{"d_expert": 256, "d_shared_expert": 0, "positions": "rope", "beta1": 0.95, "lr_head": 0.00993}
Below are experts of layer 4 (counted from 0) of a mixture-of-experts language model. Rows are named router (the router's row for the expert), gate (a neuron's input weights, with its number), up (a neuron's input weights, with its number) and show model dimensions 0-95. Each number is 128 + 32 x the weight over its row's rms, rounded and kept within 0 to 255. Numbers have three digits each.
After each expert's rows: a language model's description of what the expert responds to. This comes from a sample of Wikipedia text that the model never trained on.

# expert 11
router:175079155126084142127152155126142098142137118107184141120152102105094187098148138159146164128082137121110141151072136170137101098169158115113059197081082065124150190168195157115079144079101052131097174065164132157093091117139145179101171123145124077116116147118163137122119151088162139143
gate3:118158163098157134118121093093177118146183113135165112159148119097142086128097113141152156135140123163132150107139074080116159178092139134076130064169148119197103114144132099131154119107054079076117147094143129163118065089137174115079112117104158176171117088141144152110122152115108132062
up3:159098144057124106133099175118087060147141147107156153133118153124070095140126132168142178036106042161104147098063097161106188162114136119139166142129123168126118121143161152069149103095109087103129110153106125101086085134147105136137123146171113147107155139122139096127053073133142150073
gate4:120160153105079104109151127087135148112145154099109102124070149107084092112120143124123113122116148087148086119083149121130106084116078082126160119127107172062126105116122174116115117141096084126125137096085111153156178126159163132169174108102098142174164180090095108110097128140074080182
up4:102157140118037148157135129113132120157119098158056098124082109089066067187108145137070136130087139118074096165095112158130069137132121096117110117092095147068155144102152140136145101163102115156146135093121125128125169135141109111150141118154078150125134156144132093087089147116074123171
gate5:114158105132170097099118166128117127169160137146151177130125207188109092079087078117163083132137108074103157134101137114109173101121073124140180145118080131152093114082120180105110142201162108171091165120124139135153186122113113093142076071109126138124084128089151093112116090121127152152
up5:162109139154160138123105078127059150181079119106081085121119147115114142134134128094114119130122100165155073080088114133100125101099120121061128061094097129106046160109154147105118155121103131150136173150159098132121108096177037154137062157115076087169170134062070131150104132086178060100
gate6:108109136080153112132088099097125045102101126121124067138130124141105090076127082089149097093178167146167101099127158112125080165144061139076159160169088157107127140139154129128134138128083096115171148131140124123104104125124094126103119131087070135179170120112184150123180112112145151131
up6:098167103099154112156106124153193132153155111130123154158126135133202202075127128165152145106141172148130093133130178145060116149159073135163104118140103127115114139130145116163137099138152124081157153090099115180143113095125071162040110175130129164144119159141117200155085111113165146142
gate7:109125165105118150127083135109139066162101095144148114123128133159194148098114110122117131072191145105049069091079113100117162140125153081116102088104162085147139090168149101144097103104081171145120163125109136129130128130132131125139146153120058106148216140156147152109132118122087092096
up7:138176149158160113150181137147119131155190123136090140105155119102157104162149142118096103056154089110161165163097118115165128137130151145086100077176127153133154109172136102114156133134115094092122118092141168115081103151088155116169110138072133145174143079135127138138090193161132183074
What it handles: Space before years. Bare space before a year or number after dates and phrases like As of, plus sports and event nouns like Match, final, Round.

# expert 14
router:114059144126070135155096137139156085172155087124150132104086121177073093167172134096121100144113137077108131130128137163095091162140116103157086152182178124081112089170135121148158100175133151201173134144159171111112152099143108132076146086149124095116148138137178093147157174132128160108
gate3:085117112136106121136136118092120095120126184125062211159095112138177145124110089103119145125191117117138104098122081149123146122124167158105112128142111125181098136098145171090169132120165071066139120127099072140066175175177146184116178140142193103153138186201131126093145136123091117155
up3:119104138124125080172112150105148104087087090136122099138125159178138074176117071171179138093161057118137161130143151099136160162119146103118095130121159092155074088131107154100146090147151139095058088084106145150079107093139078170088169178121061106121133167135151137087101140167157105080
gate4:138155114117167183128140091154158118156182129129123088139174122145160147123233140132158152148111127108103117125106181101114113074156094148127112115127109100095123145167178123121098117139165132162126100178164181178157112099090077154068110176142146150148067072127136128144166183106124108089
up4:057145062055130149127114134134176158095181095086106240175075082088147193107144150148091138086113169126180145124094141126088108132132115119147098171079151146094108151158111091094092089176095054112164163082115129078100108145110094109134107125093158116114175149143126124126137156129144125082
gate5:179055196059138132123103160138116102111126129131128116098112116184174094148151185096108087095074098138056139106085141113146143099163142145074128173127130140053143127103136058103165134178127055135139128081120141155095123090115074136137165184090168100111111138161154069121122107124154148068
up5:155107160128178112140077163207135147131093116135129077133107175167152099130144167085184158147117090155109151159157128135149162157133124127179142098146150139136151130156152122188159160147167125149158089112166142159151141132134093152179171133140164106129190151122158140142186121122143103073
gate6:150123084055178106168173079104133143133108061106147136159045124106127100134111119129134113085146071184127180106130126128138139170109197065171161055079136180095124134094127121103100105173103166134074157101132106157132152157076163086095164128122136091118153121052150105157145078117131145149
up6:144109144105103141131143154130149133149163134101173152173099163115113088197068055042132124146097105105123206123128110178116170103140107139068113170111116114153128139068171141111145132144195098116148182165197161085092156132151130065161090156161132137145115160108068126105156081138146120088
gate7:109148137112110101125120143110148126155130111125129131138133146121185175174080157151061089137093150132113110169121160145123095109132105137140206120116129162064096121121092176109151123115109100134163155085081153090122096041098112105145096155199101071144058144203139101115159088127088031164
up7:113178186157128066144133176075144152133111176112091154159115133206120120102111133202079104122111137074085094132076125145066138102105069150127143099163151088132114131119074181144141083119139131129119106150161127171091121109155110043121147155138117120109102103143162084124078123136133070127
What it handles: Math and function words. Prepositions and articles such as by, of, where and a in definitions, especially math text with LaTeX symbols like $, \ and |.

# expert 30
router:180125107139074138091109098128138122136115125145153171144127126164131113097104145086137112117119101127119144127128143126167107068110158116096097177170069138126148176153139125123152102114130185168082187147181087063181106167153123188137128127185134120138105129119188114121147058181082144112
gate0:108103127139200114101120153116068108129084157158123133149082149117102158099104119071158173119162142144080108110154132099124136191111138119093118116161068115093142149175167066115099183195144174127153078204075105162082096139127102092155115161133116147133135125114182213125130080121119114159
up0:164107174097179114127131115131071104100133124144156160045190160177169161066145142124177154146151119163115157132052101125147188150117158125063142161139072109118145129199165059136127141109162170104147160139114108160165159102128193150141139143139109135142176169127192118137128050117083115160
gate1:109145082096119151123110172110054127174155133174109123149146080117129140104092105123121099198178154159105176141089103156167210141122173118128174014127166136143108156015146073162169199154097173191134114162133142118109128112111107088090135154138132143168140152116115170150108098132141135132
up1:150082156187168112107164110151155137140135116113192097085096155151117154137153156067138147146142140133122049185132141104138112105086072124188122130115121168041157078142117147111122133179111083120093111131145082171158162121140155122192113121101109157106089105119167139111038136142138194141
gate2:131145153116156128092134138116094173134130130128112198130129165129092120141131226111124157097137192094154160112179103175148107104083150195123150091157133109145151136163089213123203086088114130154123139118132131183141127100081054182116090152128165088165162137126165139096134156175156196138
up2:140082112142086114165126115131151157120142097144134086157112097101094170100143142173125128169084159114164114138103127197089051149210139140148106162169098177102108083107154140165099093147173124152171107145095092094080086143116120112115187124103174049097121127132114103157108179141125097150
gate3:112084162159097091136137130157148167083171118124119091180113109126135153175123107112099105148146094183081104163072135136083136134091113083161107177063099158115144182148115113130071170199143092088133061153121117082110069098146092120156095111150154116126161120154102175125106158101135136143
up3:163113122114143106145159125133123172070122129103146139152157186141093147204162141102106109147135151155098092116145168180121106139073096112150111088091077091168140177147103173171118129195199169114114111193090171133158096110088105155101152146177105128147156097131087148105144128180111120099
gate4:144091128152097156142106127065140119155205145092171097167105128156146144072143151090094126123166119119145113070145094101161151117096143108113165115170123102102114115113145165093166108101131157117094117088096064129109139127110118122117070060025100106104182165130152092116126147069108182174
up4:107105166098205084140148122127089107121098110160073056160120109089125111173141162119119103147086140113125119130109106129133112166156173176112093136082138151135125107127108202113124080163110095175172097131179132092119110131107176049129143157154167157173144114163125123141116209144151139149
What it handles: Line ends and closing quotes. Line breaks ending sentences, headings or table rows, and closing quotation marks, often fused with punctuation, such as ." or ”.

# expert 27
router:092129114129122145120116119085180193103125099117099107147098091117147148147110135162056140091094153161141116101146130076074125172170083104079149103099171160135139144116173138153123118124098116097130109079116152135107083125200112059146141161129070107101083114136101147115105174125117098147
gate0:102143129121130150147162127111187097128177093126102142084058157161124102189134104099089126112122129126174119121123063122137119126124118166189143149085159118128082182147092100108182160154143112090113137142053148125118117083124126187148167084097117137127103124191153086135137137211118132131
up0:121134189062136115081156125131137115123097120106098125146112110165150068158122145150084140137081180041142104156124152164122117133092134130171177136135128149127108090137081116137154152139159118144191140131128121149099171182105113132122130120155147126136137081217145149115158092162117113160
gate1:125143149119091095142098201156094109147166092140128138103153091152141076131135141041111210105094068070127135089120099146140155124118142131165180110146170120113169099147110090123170158175118148105073158092178138108102102120101141071112141084087159153100071152196155110110152122047113176143
up1:157154129203135146096147181091107112167047168111177136171117103145160124143133037058134143054124045141084146070078073106076191165149147149083052166097113112063145081111122128116130114120092107140106150112174172163135082138125163091103124122054123144119113137152157110143105149070113142132
gate2:162110109164112140081138116101129113078134153165153145158183154180145143183146126105168106059128127135080082097128168082050160106165142085135156142084158059091183143063165088104106096164184142110113084112106146114111111071108170158157166109121103119163128061161114111120139089085106140141
up2:128167173102097112129152076169156125122103153211119090128116167121116144129092204081135133108025156141178109095099181101125169107134195173143064134119167170105125142109172098123188142138117171153135118127155183141100083105102082148117077114114091123094131130152115059114147126137126115160
gate3:179133111096123093114103163141094138109183140118118134140106179198142093125093181138213173151125127150100119110111088107113107098112140158155106105127167108111138042174126141090101114137164133151168140102148094125167124133094122166160113117153144141093126099148148115131086121165104145100
up3:072105190160171123136099072144124178122078190149075101108154104117206133148152146109139116043131169176143165096130134115091125119069171154087102156077141093115151119203071145122092165066113144163117153095125094175119117084128132131110113127166164122113143106176160106088151154090154132095
gate4:134231137177114140141086129118083118115118149121148094127177106212130140148142105111144112121124085129125091156162122114174063111136085166099187146072128103161135171172092092130152119124150128157060200123144109169161164148110156109124101097099128155169146128148082122132096063152110131144
up4:102127108091107109136132106148155121135163130154090153151109151108113092149149097132228117171157134113118151116107129067158131111152158111142153094172131162092099162127183101125162128122116119049136130133137112143185131130179145102095125149151115085060085111095133126148137068108167138083
What it handles: Name-internal letter chunks. Short middle pieces of proper names after a capital initial, often foreign, such as B-ia-łystok, G-y-ula, St-ee-le, G-are Loch.

# expert 9
router:084074144151114088192112117110162110129128121154136113091073167097143149163128174113138151183123134179113105143120158081107158074152105131125091166116094096104069183136159095166096114165094141179120142147115091097129185103179112090177108113145152089097166146134164145126170083112155096116
gate0:068030137138158136157146096100119153157138145158154133102124135125148110086118105091081141128115200149081135152120136140139088129088107115157123210079131102053123136105108076154149106110148169112109102099079146111132135128118118145094149154142093147134160106148108171117130119094084107161
up0:110109146156124140097132095115120111060134122130104103183123144140181120148124061107149143120125116119078122198085126162132118075148102113133170086084099113116125147083118098123176120109145068101131104142102133114161188128156171191114117101202087118150165091164168102119136090093112080099
gate1:116160117105189139171118130093063159169162111095093145084137106104094135124103120129122182125160081132128218114110099093059116162127139204129097155086097133165064121142188144081083123064104157052153188125097186149145091154164112170128089057145118185169168065127144146162157128149179143124
up1:105130179139141149150157111094182172118113142121106128141141150111161185164106187092120127116145114129103134174131126137085102137117112136138117115095139014147185146139102140151066112141114156076119147136153156124126168150133131092100047151170184151138150136119150132093080093096089105153
gate2:084088138071142113134118105146099112148147114172101114090073127128174155133037137140089111150141131097177118116088103160098150100102085139111152127175091100107106122109114111171148144099137141124169112106132087129092146155125122115175125124148132044107152097156119181123173155138065116110
up2:040137047095131134122179155191111129092038106144116167147091141116106094094112097116151124176159113127163127166096107165150145113140177111151178135142119090162121116141104129145106148111136148091119108137141103132132222117160160143145106128131083080135194116113087085156130122124117152128
gate3:077107129140156099122121150086150092098120166149119152099108136144080080082161137118109191087153127131172117037157124124150166135135140163147155096213160149128125138163162150037181202127132141077211110132070095146102115148111101116132119160151156141170048133134117115119106156091183095133
up3:097136140140142145147106080177186183113149119109123141093119113204177127126082133180105123125125136167139180107062132110096113126091117141112167088134145153123202084146103153141171122118096146129078084110144123116116095134137158150105129166134141152128116100123110048157105109115139122079
gate4:124134118171097176113093141127094137097109103147116057157099162156147107093126128163099110153179161096155149146120126095173115140111177173129117155184121135142139125174110094163180165146141068105142147208181146096114117147140144112153098156165221123160095101119085056163066103108144130111
up4:179157121118114153140140103139106102168117047130136116096126072117193155131152127126121156123106154131119167141195113180106109151125084080094144149088179147196168125150174132089141104091111149160183135111180042158145088162069155147200056096160065126118152146126117165126100120102137116153
What it handles: Non-English letters, table digits. Diacritic and Cyrillic letters inside Turkish, Romanian and Russian names (Ça-ğ-la, Кн-и-га), plus digits within numeric table cells.

# expert 0
router:149162108138149140153077117171111202182113118131105074140154167127069080061082137088160154117151149194112119077139122143159162154095149130108154080097144155151093088173138086112136152138116102079110163138038144152137090103074148117161158085129133134130085126137070098128150134101186187135
gate0:085160122099096087108143162109125106119125120167109175182141124127103088144141105090165149134122098126125145156098105162117149178040119110153156111087125150091107137114120129149051113157126105144112150104137124113055180082090086094107142110095104139157148110123107125144160145077136119128
up0:113102146162188161169122081104117135139129145128100090186133105101107127141109080133167123120127143148105108158088130140159144099125196076150146116156110124105125088112152136165095059107137155118175082197119191110066189105135121095135142055120083100106151090135103144131110140128163191088
gate1:139114077064112096125136096136110121087120161106117082133099160129127160122129106095094090126171145150132115088107106147017121111158107104115121139083081072120129138171104047138117055143121126180073083130157159168103090099149170110174181125116162113106155183134134102148183128173094093070
up1:111145093138152142093100150089150115141181154159143140161106150178152129169124121133185170079126122112152098165137134092165071102118092107098170093153079122086159096146143162083146134146135107098151135072150128132138110087115122161114134117053117112164145152068186113115153090065084147134
gate2:178101115063150135104125193076143155161116141114174137086119102161148104132180137055119149085125097076146115138136124168122172143137106144125131153171176050128164124107105132111136209153143073139135109110155122138127113130075099116118198140138134132071122139183099153129114111166128161135
up2:124123166115134117130101144152107071140113129132123105129125111099132217139102156218098103111137154136150050122044098138106105133131157075102144176138178156104136207125144190159195142136108152161070120098135150091109133130117183138161130206144102077096156139088081167110169105141111108105
gate3:095163138145135138139116145117140165139104132133095118073139095148137109121114065124140118134109092125113049089127079120140170108034127149172113142118103073166083132141093123111107122125106120130069120129129164124122092080106094107166143101098186081060142194153118127112120190106165163106
up3:132117158121160115193090131089181062074174074140131102107100133168099116101125157092109115042123115138115192224160144113140154118123117151128147135124132181088115173087135138075090134088173124077100113204141118104120116078155133174138133119175118139131114112110118048124076076113124142167
gate4:106073118165123137166052074152115164116120116126093127145108078084106114150083152134121076171130128110071113165163146159139082128173136112139106058078138166133116105173154148194150107164143109138100090068107158144145210138175174112146100167111119141097186139117120124135201101069158207141
up4:186135129132126132123118132138105120148133081146054117113077183112131181132109159127090173104091092113146092141151112149077146083085176134162135133121198160125137125170129107147143095080131120137106172089128143093117110130130191191117081136082092102160141075119121045152115147078074163109
What it handles: Infobox field labels. Field names in infoboxes and list headers, usually followed by a colon, such as Country, Genus, Born, Coordinates, Conservation status, plus markdown table separator rows.

# expert 29
router:148123136123097152138060131127090039126118151110144155123155134154156125179104161119122130134125141072173113157151118170102110153109125123089133160144145147086158143097077139163161177142155134178146181100157142079178097139157165144163136095117121184135087117121152136140082139171105096166
gate0:069155070147135118134147150109137147192139108141185107189151132142196170081111150086132138123124107118175036133150154117173088161171142081092069143096179150112167097124147117162086098142131100145062141123166144132140110097119131092139176094165089150145139120121085113124122166106168166117
up0:155105118122094091098130189122103168120103083155185118125106141150083177113128159119149119232126116138146146122168179156128149134159100132073196098118121100103157104097104127187100141135214169172155099153107097200197137052158089120148179113154144145104119120077151180136104095131129115159
gate1:093128063093076086195108119120145071123116155189094099048138068127151133117142115165135185129139102113071172126141107131157116192125115151148150150135124133098135166171066093140146130150147190117110110067121137172151197086120140114089183114144110144086134141123124132176113126157178126128
up1:189150098128178134119135100101130107113160162148121137167113172167156077112170160137113125117165177090126114176114130150138157112080176122126094101149124089116113155048110121144135134156160150114098121165116129152102086144082135156150078131183114167065146072096168111104078122096061107179
gate2:115134087125153120067146141156175118136109140109181092095141105166157116132175074138165109132102129145162110135104112101134117187073141081093149133134138107133165126175140058115081133159057138152129130063117157139144128134121075162085094140193143133066134121182139086112092128157106125191
up2:127175101174168133168135113119111131163160157166080181139136125167104101133161123077139140151165079093162096114155128106128085110111126125097130135146139095123098123126060099143111078100088140104123150168085101101033186147174082083116129168179157060152158091146125178109112103123134154113
gate3:144119049115176171123090118127130170146152096116177141184113112127153083170160126122085171108039183128095121139109123150106100123041069073168158148108109107121111088181170074150093069096106095097139151101123122119092135110076157097173123150131137125102107150140121083130125113062155077106
up3:091162098135075130150140130100113154132119151118146123122162080128118189095094131118171054105130027145118182158192131183108083063117081118057084131135131178197147146165135114077084091115118163172136157113116125147152092093137123154128141108137095086162147112114099103129137119147135152135
gate4:154185110140148075084132106138141125139090091114099097095092168150136173148133145170104158068097113160161092145103127125129080109192165149148118180065143139070105185179106108111169124164200090129120097099120128168124128094075093107094126124126146135099120128125071118153103184172079208171
up4:119119067160152071103109112119135069110153149138137159156122168146138123149060209169125138074196118161184179085128090117088098092144144142104179117102130192174129142112093122134194136137159113188064065144125118097168115077099109153190138109114100085119166115156073131119093190149124111130
What it handles: Headings, punctuation, climate tables. Section heading marks (==), punctuation and pipes in climate tables, plus sentence-opening function words like the and She.

# expert 13
router:132126129181120120175167093255138129129137122145193159113150164131088164137148112096177162152117122129153151100139113110172142135123185135151109168149100156135085153125147144075108129138150140138079170208139059129128146126105080132128064167145220077125204095097175104136150094121183207090
gate0:149157143113139121134111118196100133130113098082152169103151126196066136086155065122183153159099145114138165088108155145075136131072094150143121154190121140124084142099177147082133106139129127125139131193132122147103130101127140104047140096119128138129150126134148148145104153093124111144
up0:172147144134100139111143083087116119109153135111063075163147158160144158127108171123074123149118092122141079170133102145160156124159149101091145184138185122134163127156091150122058133118040145132119140074135125093142124183121112158138101153120112142056112172103144138147197120145124136163
gate1:127106130145095169126113128168127085168118167176115162137097169133104153107146177030087167070127127154104075106126134078057134142116144121111070192123128091094128145134149167103140182096158071093089099117108146153086136098103162154185121142220142124099146126100132086168158117123097094094
up1:149070135125124151119118151148128140196153129145129129118088179126099135115138194049098135153091146088117122118184118139155168115115107134140142163151165121127127142111116130078122101155094134116118086128170082105146117064176153130154112091078142141069116107154181100146144183148129151148
gate2:159117129159065119157134193170133089149091172122163119136171133058109088138101092104141129194151118170107123143139151140075121122075149123215090147094105152186073101109165125122150092102141048139136188132127087158153167142095076118131094121114173095108137129127129094105146125142137144134
up2:093172121158090136125138152164154108144163142101147097121115117095166175140095072155148127082098156163181085128126120183126153145144136163207082119165126155182104131109173068111126151071096090117072100117128159190170125124115078186124177128130148150113136110134113086152187150153085106081
gate3:081100159134107107166159126115115123111125134191117095095083085161137103077110075117147135160126114161097106119140128200080118136085147141126152164136203114130165127182089126135085160160097106145168148136154075159130168163066097087106094105211136150094157110133190162148164120090127154094
up3:089114103109135123095112146127109087099080116135118113083151100164143101127075068163206141074125117174150080133112143192115142128157128211126095116116125170166079149128115107138110125137146124127067106133108119108089152137110085138126131094111173121152149197139140122110102103123189151103
gate4:151123144120167140099095118166162163148199118125143113146106135101136063143082127149165123135149139121115155095150117104121102097114122136130163144117127113110082066208078188146148139062193134092100131055144136123159117122167128084077110132094120171094211093126146108149161106115131116158
up4:168146112122112078095153181107141127100097148142084139136135156124119131097094119153101112154104103110131092200129160104124149067111156114106157101142124099146127154080094106118122140167160085171136063162137106110138087100141102148203111142096184076145075183180140116146089169113102149080
What it handles: Category head nouns. Head nouns closing a descriptive phrase, naming a kind of thing or person, such as drama, politician, framework, Award, stable.

# expert 34
router:163099091137159128104110138146156116113166112132149128153144141166143129137144107101165137127120128126103110121098127128113118148133124112196098133122175076104125143145083099142164108152100105136076187116130092134113062138108120133174180167082139096058206191115170066140103087130080165131
gate0:124120092127185138081138136136115186116123103156138070148214182158149039124095061133162121109101138125124154158153105129161097175112143097150112132110113135098169126163175080116114079121093112171136108053101121107158100115086203147134151114148162129084121141179130118126140116135159167190
up0:133152111132085134145092117136187097171183126112170134180095122113083163115142142188172158108139083137180100163198111136140176133148122153089102133114154120150135084094101179157113153111133158109156142135131171087110101130147123156043110106159122122151174150069102139133182141124068075095
gate1:116066181097150101137117094038126097083185099146102109118118139072089145151107126102093134079110112079139115166133118149089132086092095134125150124142142072144153156106090130118135083159189128125171105096155122116132150155065175129094154110095157136144153125193156145167122159156166108076
up1:076143104168129122109154160081149128137119164108139110143056097129169171080107161172161115157141134148127161101060179124125182059148157135151112183101073100158129151126170064113037130126133072105095115130165137176167121087151107119127121129121118101117126134126137135154105107094149138218
gate2:108152121095162135141151198167211085132153120104128071120101116112106156100081129140137095162120161116085147145124115065125137147142095194115032129134190150150083186137084083103165168148184157130169149175157086178142110116140122093191126114099154122108150094173128168150135097112145171159
up2:145135182106116082112089140078141179131041158092123070090107149130193115076080117129077114166128107166088113134127102137079133141187137128213126088087099130187090123148124179068144104143124125139114155188107119147146138146069141115145076165145179114135156149107069149110156158148102119104
gate3:174143089163127143135113140093107155103128179112137189166120101108135071131102105101169166124133162142134165136166142077137129140137070123174125083085098151178196067082147145119135127063153143116137184113156160143159094114114223091146156106118143112069095153130081105147136165154152138157
up3:147144130137091122137167189162187184163098130129135112141119134155132153142106192085102127073116128129174127107118079117097120155120098140141102083121101097155118108148155125138097148110162199186131120150116119168158118165085136128157135138186149155069111166080093132154141086146134171182
gate4:065101102112131120176152184175124137073154169091151127103132163135169163112111183095164141135176099209123144105152117132107112161110127117103116041138099147179044135091153067116103104156069125114085178175129090112085210067110096113162141108175153074114206100116144147089099132128153144105
up4:108077107117117147111114146123164098147148092139128179122120179125172117121129155116100196106113082165102168139113106115091146173066108128051099182190203106138173131109146147063109127182176048048129105091086120070101155146158147137098138088091128113171083158140123140113128087135178160096
What it handles: Rulers, clergy, history. Titles, names and function words in historical and religious biographies, such as Bishop of, Pope, Sultan, ibn, and the in reign contexts.

# expert 25
router:130155125100098136157163111168097098161138051131058152146125109092127134202097085199116147136119104161109128176136137098064121165136184102177158099094087136101112129141167154138108095060112102178139109125120143043115068140081127142094090131069143147134106113108143108130146107151110199138
gate0:137137190090143144120084139136133160107109125142079138111157142173123123034088057076151128163174125117142135102113146151136081175135100132137113155163118036190137169139075086201133155179153194164180125123095111137150167161101104062079136146136113137126129131126156085125140159078147103154
up0:166111082111103124171126078141116127082127117155112179159141133106187133089135131101175104121163127155137179147196152115146090118115084122105131113146118155152130139099142111109150170124103081163107058180129118140143165134167123113118134150204159120125110160136166082125121150105086077217
gate1:124175055112129151122110116114118099122167071128090113132135166097109113144132162184081122114127134106167120094166090089182143123117164110158204137139130155090066202117163129123090120106117136154138086112089107113152094139176100166192116114126120207161148144140101150112127189145111119191
up1:111086112093167148113129180124108112136080134126089146095107144145141176105154174127152125118127153123099135099100180162112096116129135145193116084145082098120102174139144193194119117127153191171165100171127120127115103112125109121129129132111224172188163153109205155136148140126092180128
gate2:136135122156116072130038184151085204163080067102168143142106146137171112094121134146127101114187114115086130123077135087133149137101083138108130142136181117168149144193143125141093147123130133172190160078131132104117187101122114140169107139135125093122182102123115166105082092117127144129
up2:116083121114127135151128102110167129110088149123113101144163137077108135165096129106109118158161082134169090132128137179159047119188144073085098123141129172118121119035122115128129175137180148171075125105126124176133133095188102138133177129187134121131055102097112080107147144125158108121
gate3:149178115195124109102104168179140113122054107117101125104094114113111088124106103149173168092230100197123079117131136124116110124140175110145154087149106134151110173083125102084155164093111122162134145103057160155090087123058156130147135114149151181136090087145133120116104095122119160156
up3:091096115144155162092137151076171155092093095103156068138070104106090168136112138130179107153129106124169126139113154181175074099126092098116122173114094113146160120103112088195121110169141189133145125092135123171138090148061191097058148163163150136126089130112071129155086085141135157218
gate4:059044135130055102150146192083097146125091109138091115088136138102137141104075140120111118115152078115098120110120118106151163036145156144184154095114156091148093168098123102173129150116124200153120166104186155086138143159145111033136075174128138191094090119156102156123112135149182100148
up4:122164104128083085144146197063100153145087154155125195068132108126110133101037140112115118106144131087077100077134134127164158102125105148127132094088113169149118150174112093085121139138132142200113057106189160146164128110082114152107108155141145197123088151132124140137152117165187121165
What it handles: Size and time adjectives. Adjectives and number words right after the, a or in, such as early, late, large, double, two, mid-.

# expert 16
router:136114105170072143144100120161157079113146148126143153097131119129149105155120142127127110132166133083113091154132135131159150122128167111177110113119128139063173154149147101147124163148162122190086177171172156090087084130054086120118083210125110058102178132158120128137086089165154184124
gate0:084155109107116101076117231098134145145113100165184100108143153152162193118098100091131126120126111204098176168078153172083100072151114116077196151109176180164046184123133131118118211139153167196121123138154089178141092158144075143175112114113131155103106196101085143102131110117106131145
up0:174080144132108151107059134122035134143062102130134107166133158103145152107131147172098096123118050142175081129131125137111125237095164098131152079177130143117126136129160169147131111143113107210151152146135104154161147101127175098152140156128124112149165166094099111149097078132100153186
gate1:101120065114144141156148108135079142138113105136074128120159146065112132185106102056116190088153152099133101144122086086147131079100132109108161104143174112135146195106131159056105223151152124113119089142148125164142126163144110113195143111118122120059190152132071102123088123097143094111
up1:088088128096116111142154160131120171088113082125147143132099146170125061187138142082128117149135103121147064053124091048103167098102126109144135162149112110131127141184123138069155196154111179085071073217094143149116142094136113122130115172217096165096115134108153141149081083157168109156
gate2:116089141134118162154084180086127135141116095131136155115146136179128108105169137144092083118136138156121110174096142069093141093093144078135211135112130134166102137117093127146128139107104110121077198121078145103146197112122103110127142109173148107153119131097070198088145083098131066189
up2:098078119040108127120158137153173136087104093086124113067166139147120132079138133119130136101156130133116076178140106134156159131096107092132115115175115128095059157109081122137076113190143147149095073195190128139119159088119117083073151136072121072128104115109169132094063115126130135158
gate3:086123147095174133106096127104116108096116117157115107098110076141066149152140154156119078145102082152129156081150148116106069083147123066146168088107113133069093158152142060102105157108165080105119125100190153121174083139075083095161102186140132090147096151136123130125123132131111103144
up3:129181135152149164151067090084113139121188109114146077148170120128131129042128121122099187081115096100118102151064114184109115190125184131160093138133209098121122158189120121131132204108167159111149153120152125117073185095137149137092089129107110139174145100154127142155138172143183164123
gate4:140087129138166088118167123077127108157128074138112174167121138160109134091083139157130090095117120139151146149113128170087142121086159154144105119174120090132113130209097158116089027168116125170126111095101147102156127191095059157096153124101148116058097186160180084132159093145151082128
up4:104123163085096131166128117123147075126179137124150148063062110178115135136133174136133134133156132106134141141108128072141141120123110126165163156108174129109149134087152128131126084130153160132110152068168170056049097150112124162085133155101032151162139116145145164089138129163163126111
What it handles: Plot-summary verbs. Verbs and function words in film, TV or game plot summaries about characters' actions, such as rescue, search, finds, leaving, tells.

# expert 28
router:144154143165116106175143103221109111145154151136160160106113136132110092163162063079198128157149142139133138122084133154135130169112162146122087174149088142112132096135188140109127144151127082171083182208146069168121086119077135140073085191133151090048189118085165092126129071118117173058
gate3:153124100167144150109138090123087109110137087099097140142153150082137123204141178120076184098147096158106088132123181175091129130084145082134124128115142047078103176169166166100060135164126072133113190115118146051132122178097191151150118237114094128139130068104150137118076096131127148088
up3:113120124161123128149117154115211189124121153112127152189091077101154132073080149100141114119132145160181133109128130121120156103142064143150100116167146148165148081150093125177132146151114116088159113204143122116185148143125131063109152099224036154152204147129134117105143173129177094120
gate4:144134135111116115105152144137145085055097149191095058175147150128142131154151126100115144206110166159099077152151093116106117092143105098136134120109110156140097103186120153143141114146096073098049126148131122151161082143091149124165173143159158181131093195134082109160105142117125144134
up4:172100135099186129141122106111060141163141129141102155152086198162100145177148148110203121111133119066162149116081176145081122127114111133108155094139114080125218081094091042152080123105117154132079143136121121130087193142140104117116101196142149118115141129170174131142078126119085138143
gate5:072093134132144089078118096165117149129116156163075111141171151128025117101158121119112120137094158156135152148147110140128086071116111141164111095208141133099094128136119099152151143111099180139153075170144129179092067144043095097085105094128134126182111132104112083137143084136102171131
up5:137163091142132143185152066204114129136133162123115030137142140125162139149107116103145175138112145116121215100163132081117047161091115114172100126112087099122109124147126090136124120098096138143128150143165142173158091111141136116078110115176162098103147143135130121099182078098180091053
gate6:128152095141102123145152097165128094189167154132157109111113111145144176145156098091135140167140159170135108087101099137123186071171104109140114165124099134105134124152196168128123110093101106122147106142124134101088092113148108096148108152135076123129131027106148146091173115101082119193
up6:098135139189119117164102162079118147085117146099107141103103108126182147028123140076152133163068165118096196124150090124141099125117130127229150178166049113136089105125108102097140125081160150132105155154144144165144069137114166157125134086142153200069136164133161109173146100118145074110
gate7:159095105144096102082125106133174134106136150134110119130176142151111111115143247090110126096103136118130135143148159129067119166063128177092120074124130187086096167142107185145166126100058138192172083125112112066146035105108110140130080169116170084175162126164096109147128143141115184113
up7:166171125127139098065094136114060126182115081105127153117078132103178211103126098204106114127107163126114131124164093085177130080152170126112185156151111088132153114107120186091088179137114121098070126072138139133144199112086117160160171117131137151130099116149135118129119088136131086107
What it handles: Mixed: government, these, teams. Words like government, these, this and cultural in prose, plus later words of club names in football tables, such as Rosario Central, Colchester United.